python train.py --n_layer=9 --d_model=224 --n_experts=128 --experts_per_token=8 --d_expert=32 --d_shared_expert=0 --activation="reglu" --moe_layers=[3, 4, 5, 6, 7, 8] --router_score="softmax" --normalize_top_k=false --routed_scale=4.85 --balance_loss=0.0146 --balance_bias=false --router_z_loss=0.0001 --init_std_router=0.0362 --lr_router=0.000625 --vocab_size=32000 --norm="layernorm" --norm_eps=1e-05 --tie_embeddings=true --optimizer="muon_variant" --lr=0.000987 --beta1=0.93 --grad_clip=2.0 --batch_tokens=[16384, 32768, 49152] --seq_len=1024 --train_tokens=280100000 --steps=9646 --dataset="wikipedia_en"
Below are experts of layer 3 (counted from 0) of a mixture-of-experts language model. Rows are named router (the router's row for the expert) and show model dimensions 168-223. Each number is 128 + 24 x the weight over its row's rms, rounded and kept within 0 to 255. Numbers have three digits each.
After each expert's rows: a language model's description of what the expert responds to. This comes from a sample of Wikipedia text that the model never trained on.

# expert 59
router:122128172106129154140108106172066120087131123121116120147107079113150111167135140156109113152163117154132112172108083120156123116135094102108156109141126191147167112140
What it handles: Pronouns, relatives and conjunctions opening clauses in narrative prose, such as what after knows, which, it, when, but.

# expert 30
router:106156128147147144122135125148126135131151095088119153144105120109114121165158139117073101139135101162169104217140104104124167097144093110113174139142133150150117111142
What it handles: Names in football and sports text: club and competition words like UEFA Champions, Copa, Real, United, and scorelines like 1–0.

# expert 54
router:144138110124207158114122124133098112101148100114125125123140108126133073154078143147124081153170104121098110165126132111171145109140115111142144108109126132140137123158
What it handles: Verb suffixes like -ed and -ing and following particles such as into, up, out, as in takes into account, returned, moved.

# expert 13
router:111183087138164170129136131135109172110160072132112101162098091115110127169073150107072128106154107126123124180103072158122159144132111144114126110096124131155123120118
What it handles: Nouns naming quantities or column headers in tables and spec lists, such as Total, population, Maximum, Length, Votes, average.

# expert 20
router:136160132141163189137119121135115104112116132134117125141089100086084097134122126138121125086135141148137165161117122117135120132124079116125139141113100158156159131126
What it handles: Pipe characters closing cells or rows in tables and infoboxes, plus capitalized first names like Henry, Frederick, Edward.

# expert 8
router:143162095106138144117099143152102145137137108123135135166128076113094130139105166105105083128146112167111128129124114143123139149106108101105142095083094166121113106153
What it handles: Final suffix pieces completing a word, like -y, -ly, -ary, -al, -ous, -ed, as in lengthy, Stationary, Colonial.

# expert 24
router:097116135115117152119123116145128158120145120111089101149111105106131119181122126131097116114142145133167135147108139151131118122125086129122115122114110169178151088157
What it handles: Periods closing sentences and abbreviations like U.S., plus commas, closing parentheses and quotation marks that end a clause.

# expert 15
router:135139135138169141115129120158114141171143120112084102152108106086125101181124134104083141119149153157161125150123114148125140115140086118150132107109102147145151096136
What it handles: Commas, especially between place names in infobox birthplaces (Lothian, Scotland), after years and day numbers, and before which, but, and; also semicolons.

# expert 48
router:156133118122156174134119124143107102115169102102135117148125104135146089154092138135109110156185114140138113178104119145148133109118111128139140093125134160138165121138
What it handles: Past-tense or infinitive verbs of speech and action after a subject or to in biographies and plots, such as told, responded, withdraw.

# expert 27
router:144153087111162174147100144137108146125130125122109160155122107105104118158115118098137122143160141058094111196131143151153108128115123132108151114132098189196113128142
What it handles: Noun-forming endings and scientific word pieces such as -ation, -ity, -ism, -ment, -sis, plus nouns like status, history, hormone.

# expert 40
router:145120112123147128111135123137107129143154099096138124110080111102140109168088164106106138113136109153121131202104075129153140117164130082126117127115132147156113130140
What it handles: Everyday and military/institutional nouns ending a phrase, e.g. in service, on board, Following station, game, school, Museum.

# expert 49
router:126145136143157141090081131169111129157153104112069141139106120075134112121118117109121111142143138129151138142133111112107134098117118146139106114141131193177159120180
What it handles: Colons, commas and periods ending a clause or introducing a list, especially after include or including, such as labels:, contract.

# expert 46
router:129172131110169175138128091140121175128166119129075125145120119128090103121104130102125123125154117096136120147126103116100146137137083140103150119136099131173157090146
What it handles: Blank spaces, pipes, and dashes at the start of table cells or list lines, especially in election and sports results tables.

# expert 35
router:136142118079136168123136086135123142136143110128115129149099095105088073126143129117130117115150156149155143150120093118128129103096122129166153113119122191146134119158
What it handles: Pipe and semicolon separators in data tables and lists, especially after party or result labels, such as Conservative |, Loss |.

# expert 26
router:145130137124138158105102113133120149144175112122085102176146077102116125147099155124120084137155117099164151141127123113109136152127092121120139122142095137143171117150
What it handles: Hyphens and dashes joining compounds like singer-songwriter, writer-director, Jones-Imboden, and prefixes such as non-, anti-, co-.

# expert 4
router:141126164136132154113079116179120134117130110109107106159113098078112131104143141116109147127150153129132151144136105145116147116150112112103141111125118161112119114162
What it handles: The words and, or, & ending lists of stats or items, plus the and of in noun phrases, e.g. "966 yards and 11 touchdowns".

# expert 63
router:129129103097149159096118091142130086140127096101132116183133116123116136163130154119118099126140134101152151188129091137173116110101105114120153109133111163170116095144
What it handles: Nouns in sports biography headings and stats, such as career in ==College career==, statistics, season, Awards, Championships, Cup.

# expert 11
router:122123148160163150110108144121106171132112111103111119131073105122073128167074152116114124162151129129157124137119097113131154139151138117153154129087138139152125098165
What it handles: Short word-piece fragments inside names and foreign or Latinate words, such as Co-men-ius, S-ist-i, Nov, .com, Con, Ex.

# expert 6
router:095142119163135181147144121136139133095151124112102119143084105103136132166109158140111123096139128110142138225140093124156153124127110147123123117098135133156130119123
What it handles: Unit abbreviations after numbers, such as sq mi, km, ft, kg and %, plus pipe cell separators in statistics and sports tables.

# expert 38
router:147127169170152161103102142117153171143128107106113122147121088109127111147137167103085110129162121136174077170119088114125146091146113113116153114114124152150154117157
What it handles: Opening pieces of longer words such as con-, de-, di-, un-, pre-, as in concentrating, post-doctoral, dihydro.

# expert 33
router:157138155092129150103116106151089161112136122125101128146089115111135110144138131136088119142178105142141110152107078142118125091133122103118136101129106182146156120139
What it handles: Words starting clauses after commas or verbs, such as that, which, who, whom, where, when, and subject pronouns he or they.

# expert 57
router:139134119127129145123134125139110146143138059136082116163104075101107095125107142117108118116143098107114135142114111154127155122169118143110158102154083157153135124108
What it handles: Dash bullets and field labels starting infobox or list lines, such as - Born, - Country, - Location, Coordinates, Website, •.

# expert 50
router:113157094115125123137130111154108111120108131120116144136119107078100149127102135133128111139160120134106127152101119150131137119110102124104110117119105180162111092162
What it handles: Inner or final pieces of proper names and words, like Madonna, Kuwait, Lacy, plus sentence periods and same, It.

# expert 56
router:116157163101156176111134097169114143137162109100127123154106088117131091084138152165109114127150114179110122139129071124140139123152106122122123134139124152143149104179
What it handles: Prepositions like of, in, at, to, by, during, under, often in phrases like his time at, afternoon of.

# expert 19
router:152138117134168152143110110133115123117122128103110130119112120084093088175107121097118120114181139089118140144116139097163123137150128158137147105127112175169133085141
What it handles: Word pieces inside longer words, names and Latin taxon names, such as char-it-able, Acon-it-um, apo-ca-lypse, -idae.

# expert 29
router:128152130126158166093123093172119112128138084094103135135094104115158085099139129119090128127140148157101149132113125139139155096100109131117147106124098149157136109171
What it handles: Prepositions like for, of, at, from after office or job nouns in biographies, such as Member of Parliament for, editor for.

# expert 61
router:156177160136153166112128110154112141116127108122116137161081133124131114117129130131080111143136113119134163125111121093154144117118120125127133123126100149138136105119
What it handles: The word the and possessives his, their, its after prepositions or verbs in prose, such as left the club, of the Isles.

# expert 7
router:092171105134151169113083076129095150128123126114117093132111108097112114133114136115095131143127120123169126172138139131132134145089095138107132113123138153123155081146
What it handles: Pipes, equals signs, colons and semicolons between numbers in tables, LaTeX formulas and track listings, such as = \frac, 3:54.

# expert 39
router:116129153161143166103078130155117119146151091132110110160107108097072118177138146121108097136144126116132148152119117135127117138139125114141115117127108154174161103196
What it handles: Newlines after paragraphs and section headings, and the == / === / ==== markers that enclose wiki section titles like Early life.

# expert 22
router:114122145113168133109107121173119152131147110139060117177115072105118112158142138145099117114157132152150161124097108138124154092159097124158106117112112154169156089153
What it handles: Full stops ending sentences, and periods in abbreviations and citations such as "et al.", "H. sinensis", "Reiss, Robert. (2018)".

# expert 52
router:117174116119148156144114107146109147121125079095110117138114102101137085114132174132108074119147130120125144122126127136150125124116112120124172115116112147189146073149
What it handles: Closing pieces of foreign personal and place names, such as -son, -ić, -kov, -to in Espírito, Humberto, Tobago, Troyanskaya.

# expert 10
router:144159122102152159116110126174128113164157113120096109130101066120096114172137155118091082150157166115147147162098112104147110120137110111131116118099095151141136103147
What it handles: Single capital-letter tokens in abbreviations and codes, or starting proper names: U.S., state codes like OH, AL, first letters of Brightline, Piast.

# expert 47
router:134128132120129148107126084173085128121156095114106109156117116079149097194082146150123085135181113141129123161129106095184115138122101113134130105134114165157168100162
What it handles: Forms of be and have as verbs or auxiliaries after subjects like it or he, such as is, was, being rebuilt, been.

# expert 16
router:126135142104123149114123077129103137145152088112112108157098088096117103205100165138102114118136148094136144152130122155116111112126091126096117125084132171165134112164
What it handles: Opening parenthesis after a name or label, especially in music chart tables like "Chart (2014–15)" or "Canada (Music Canada)"; also heading markers, opening quotes.

# expert 18
router:134118081146157131104121082128111146109147139100123142135081117108130116147140130128113119123142116135160127235100122112199143113133115147132136142102109136147115103161
What it handles: Place names and words after of or in within institution and location phrases, such as Academy of Arts, India, England, and verbs like located, founded.

# expert 36
router:097153136136151190090144089150100121142149105100099097149093106080104101152086162145110105108128126128126134178134095139114119119116115141118119126115096159134161081148
What it handles: Hyphens, digits and symbols inside tables, chemical names and codes, such as ISBN digits, race time gaps, and list dashes.

# expert 60
router:124179142112143179111117104175122126117144092115104124140076089083115107161104196090099148126154141099144126154127102151112174104111098132139132140102122146143134104153
What it handles: Standalone small integers in sports standings and statistics tables, between pipes or semicolons, such as wins, draws, goals and points.

# expert 34
router:122134151162146156125116120118134162154157100102124146121136111125098117168142174128071114148154107119133139205125112091121138107135120114145152140111103140148153106138
What it handles: Word-initial capitalized pieces in Spanish, French, Italian names and titles after de, del, la, such as Mer, Ré, El, Le.

# expert 45
router:110177164132139149115098122196116139146146118120124132134110112103108102138091151109112102139145141115133139128136137120111146125121115149133121143140119172157140121140
What it handles: Slashes joining names or units (Anderson/Wright, and/or, 56/km2), opening quotation marks, and the or The starting noun phrases.

# expert 0
router:109132124134153168099111121133088105132123116095107083178128080095110125149118157111119097126136117108134166173124072117123121138104086123122117142117111137156164128145
What it handles: Wiki heading markers like == and ===, line breaks before headings, and pipes or semicolons separating table cells in results tables.

# expert 42
router:124112108127135173105083132166106115163159127116086132131111114104128091185127151124097087141151120129095126146075086131099171126145116084120158129117067149128135126139
What it handles: Articles and quantity words starting noun phrases, mostly a and an, also some, several, many, each, often after as or in.

# expert 41
router:112174128125126139140114144130142124143150118117138147099081124081087099170096146113140094157167152118119099170093145124152119148143149144121166106118116143165140077154
What it handles: Short syllables right after a word's first letter or piece, in technical and foreign words and names: my-oc-lonic, u-top-ian, a-po-strophes.

# expert 21
router:140147127135147145112096108153108132165146116095116110137083096084104105128131144137099097113174110132108147125115077115142162101124116093129176105102125143148150122125
What it handles: Articles and possessive pronouns after prepositions or verbs, such as the, a, his, their, its, often followed by first, own, same.

# expert 43
router:142137111132147133120089133152133122129156072104115138166101122092116101149076151151129097133162134142140124184115074134158167125128129092125114113091145157181166127120
What it handles: Nouns and adjectives right after the, a or his in prose, such as following, proposal, need, father, original, term.

# expert 37
router:122163122134105199151139103138145152104162094124083111128108112116117105140093129164097153108141125123136151158102074133119148116139116106119138126110114131144151088140
What it handles: First words of table cells after a pipe: initials, names, at/vs in sports schedules, W/L results, such as vs., Jr, Chevrolet.

# expert 25
router:125174150118150183131141107165118142110124104096139126154112097103103114125128144129108093115143149151159159196137090121127138124104093114135126126134136180153135101117
What it handles: Pipes and semicolon-numbers ending cells in data tables of election results, league standings and climate figures, such as +6 |, 0;.

# expert 28
router:162132112130155141114104107158106099130135083125114116135089098094117103183072144151095064147173127135142098165109069125136150094152124111147125120126148166153144092134
What it handles: Auxiliaries and pronouns in narrative prose (has, had, were, been, them, him), the 's in it's/there's, and plural nouns like occasions, reports.

# expert 1
router:131152123125128147109120103148120125118144125127084109170090114069095112115115116157097122098143110112112139168132081136143129129153096121141108134105111160164178125164
What it handles: Place names, country and state words, and years in biographical or historical prose, such as York, Massachusetts, 2011 in census.

# expert 55
router:096159140137163175109125096154119129121148110113110104145125100087112101132123138163097121140129124144150149163132103133108105138110107131105114116119112151155204101151
What it handles: Hyphens and apostrophes joining compound names and words, plus some table pipes and given names, such as Kohn-Sham, Giglio-Tos, Campbell's.

# expert 51
router:134155132129144185145126088154122148128147118114103082132070105107123103188102168148124136099128142107115130171111102104122109126116105123109124140081111145173157095143
What it handles: Year tokens and numeric pieces in tables and statistics, e.g. 2000, 1978, and digit groups within large figures like 708,614.

# expert 58
router:134152160160174121144134116162125169136155091120111128137130117107101110186142176145102109146154102127135131198113074118090150147143085129107135145081120145159134139144
What it handles: Initial capitalized pieces of non-English place and personal names, often Asian, Arabic, Latin American: Ca Lu, Arakan, Chihuahua, Ba'ath, Kohara.

# expert 62
router:126141153122145143091103147133102188152123111094082137145108077106105107155102192140100059141151112107146102162127087132135152125171125086142140111120106163132141114161
What it handles: First pieces of words right after an opening parenthesis, quote, hyphen or line start, e.g. oriented, inadequate, RIT abbreviations.

# expert 2
router:127142104142161156120094106155110121130142098124080146145091109117064105148136148147098116161145122136148143181103097115162153130167090125127136144132086155155111096145
What it handles: Names of countries, states, cities and nationality or religion adjectives, often after in, of or New, e.g. States, France, British.

# expert 44
router:165131153140139146110085124139112149151155101129094107162131102096115104127081132135112095135182106111153136148115122139110155146152088113130138151148108128155152094155
What it handles: Hyphens in common English compounds like great-grandson, high-speed, co-organize, and dashes or pipes starting list or table lines.

# expert 3
router:143147133135140145091103134138122130104122091075095138168110047135125111127121147111091089124132125140133111141129128101139165086110111142136178105140113161160114107165
What it handles: Word-final pieces such as the plural s after an apostrophe or in table headers like Team(s), closing parentheses, and word endings (Armistic-e, episcop-al).

# expert 5
router:112160145142147183143136095171095144103114097093101086144083100102129118117114140114087149117129094134165133150104103170099152092113103142090115099081131132189133101166
What it handles: Commas after medal places in results tables, like 2nd place, silver medalist, plus place nouns such as village, district, river, town.

# expert 14
router:119153118131163189128131072167123153132133106115099102147107094101105126141114136150104133123136117120156156155111098123116125127106109116114118121089104142166180075150
What it handles: Periods and commas ending names, especially botanical author abbreviations in species lists (H.Karst., Thunb.), plus e.g., sentence-final periods.

# expert 31
router:106104149117172153099112124137116136111152082125128123133090097107125092164102159146063081141162137130134123167124092107140152164158113077153120115108139153122146095142
What it handles: First fragments of words split into pieces, often verbs in narrative prose, such as ic(y), ren(ounce), ous(ted), ro(am).

# expert 23
router:125115137112119149107131119178106142114139118139115090151095135097121119158121149142111128133142148155124140164107133175107120112140107107135172106133092176153162078136
What it handles: And, or, then, and main verbs was or is in biography opening sentences, such as monk and priest, was an Australian academic.

# expert 32
router:098164135160127175149113094105171135126148110119136120124111101065112139145150163129116126154147133103105126131103096109134143162119119098113178122117138174195151120124
What it handles: Pieces of Spanish and other foreign place or title names after articles like La, El, De, e.g. Rioja, Soto, Histórico.

# expert 53
router:121162079123164150114067095150120156126136096119090121136116089118095117134125136113101109130168144102138153157112102152160131100110119150161129120132151142135156133150
What it handles: Pipes and line breaks opening party rows in election result tables, before Labour, Conservative, Republican hold, plus heading markers.

# expert 17
router:133128081158141127127156142130092119163173102127140144135092111083132142150088189168119065120141114138145127183086125156143174137121102084145171114119120132153156116153
What it handles: Adjectives and participles, often after a or an, describing people or things, such as prosperous, experienced, small, major, French-bred.

# expert 9
router:153159157092156154121136102153113149135120092109121135133070107118125090105114180129095125125149130136101143155099103150128170131159075114128162119137098147157166122154
What it handles: Prepositions on and in before dates, month names, and the day or year digits that follow, e.g. died in Rome on 17 June.

# expert 12
router:125174121124152165116080147160101122117122086091139118119114073123115127148077169127115110140149162100083120142086114135147165128103094105132152084148113176154125123165
What it handles: Pieces inside identifiers, ISBNs, coordinates and split words, such as digits in ISBNs, end in endocytic, Arthropod, plus first names.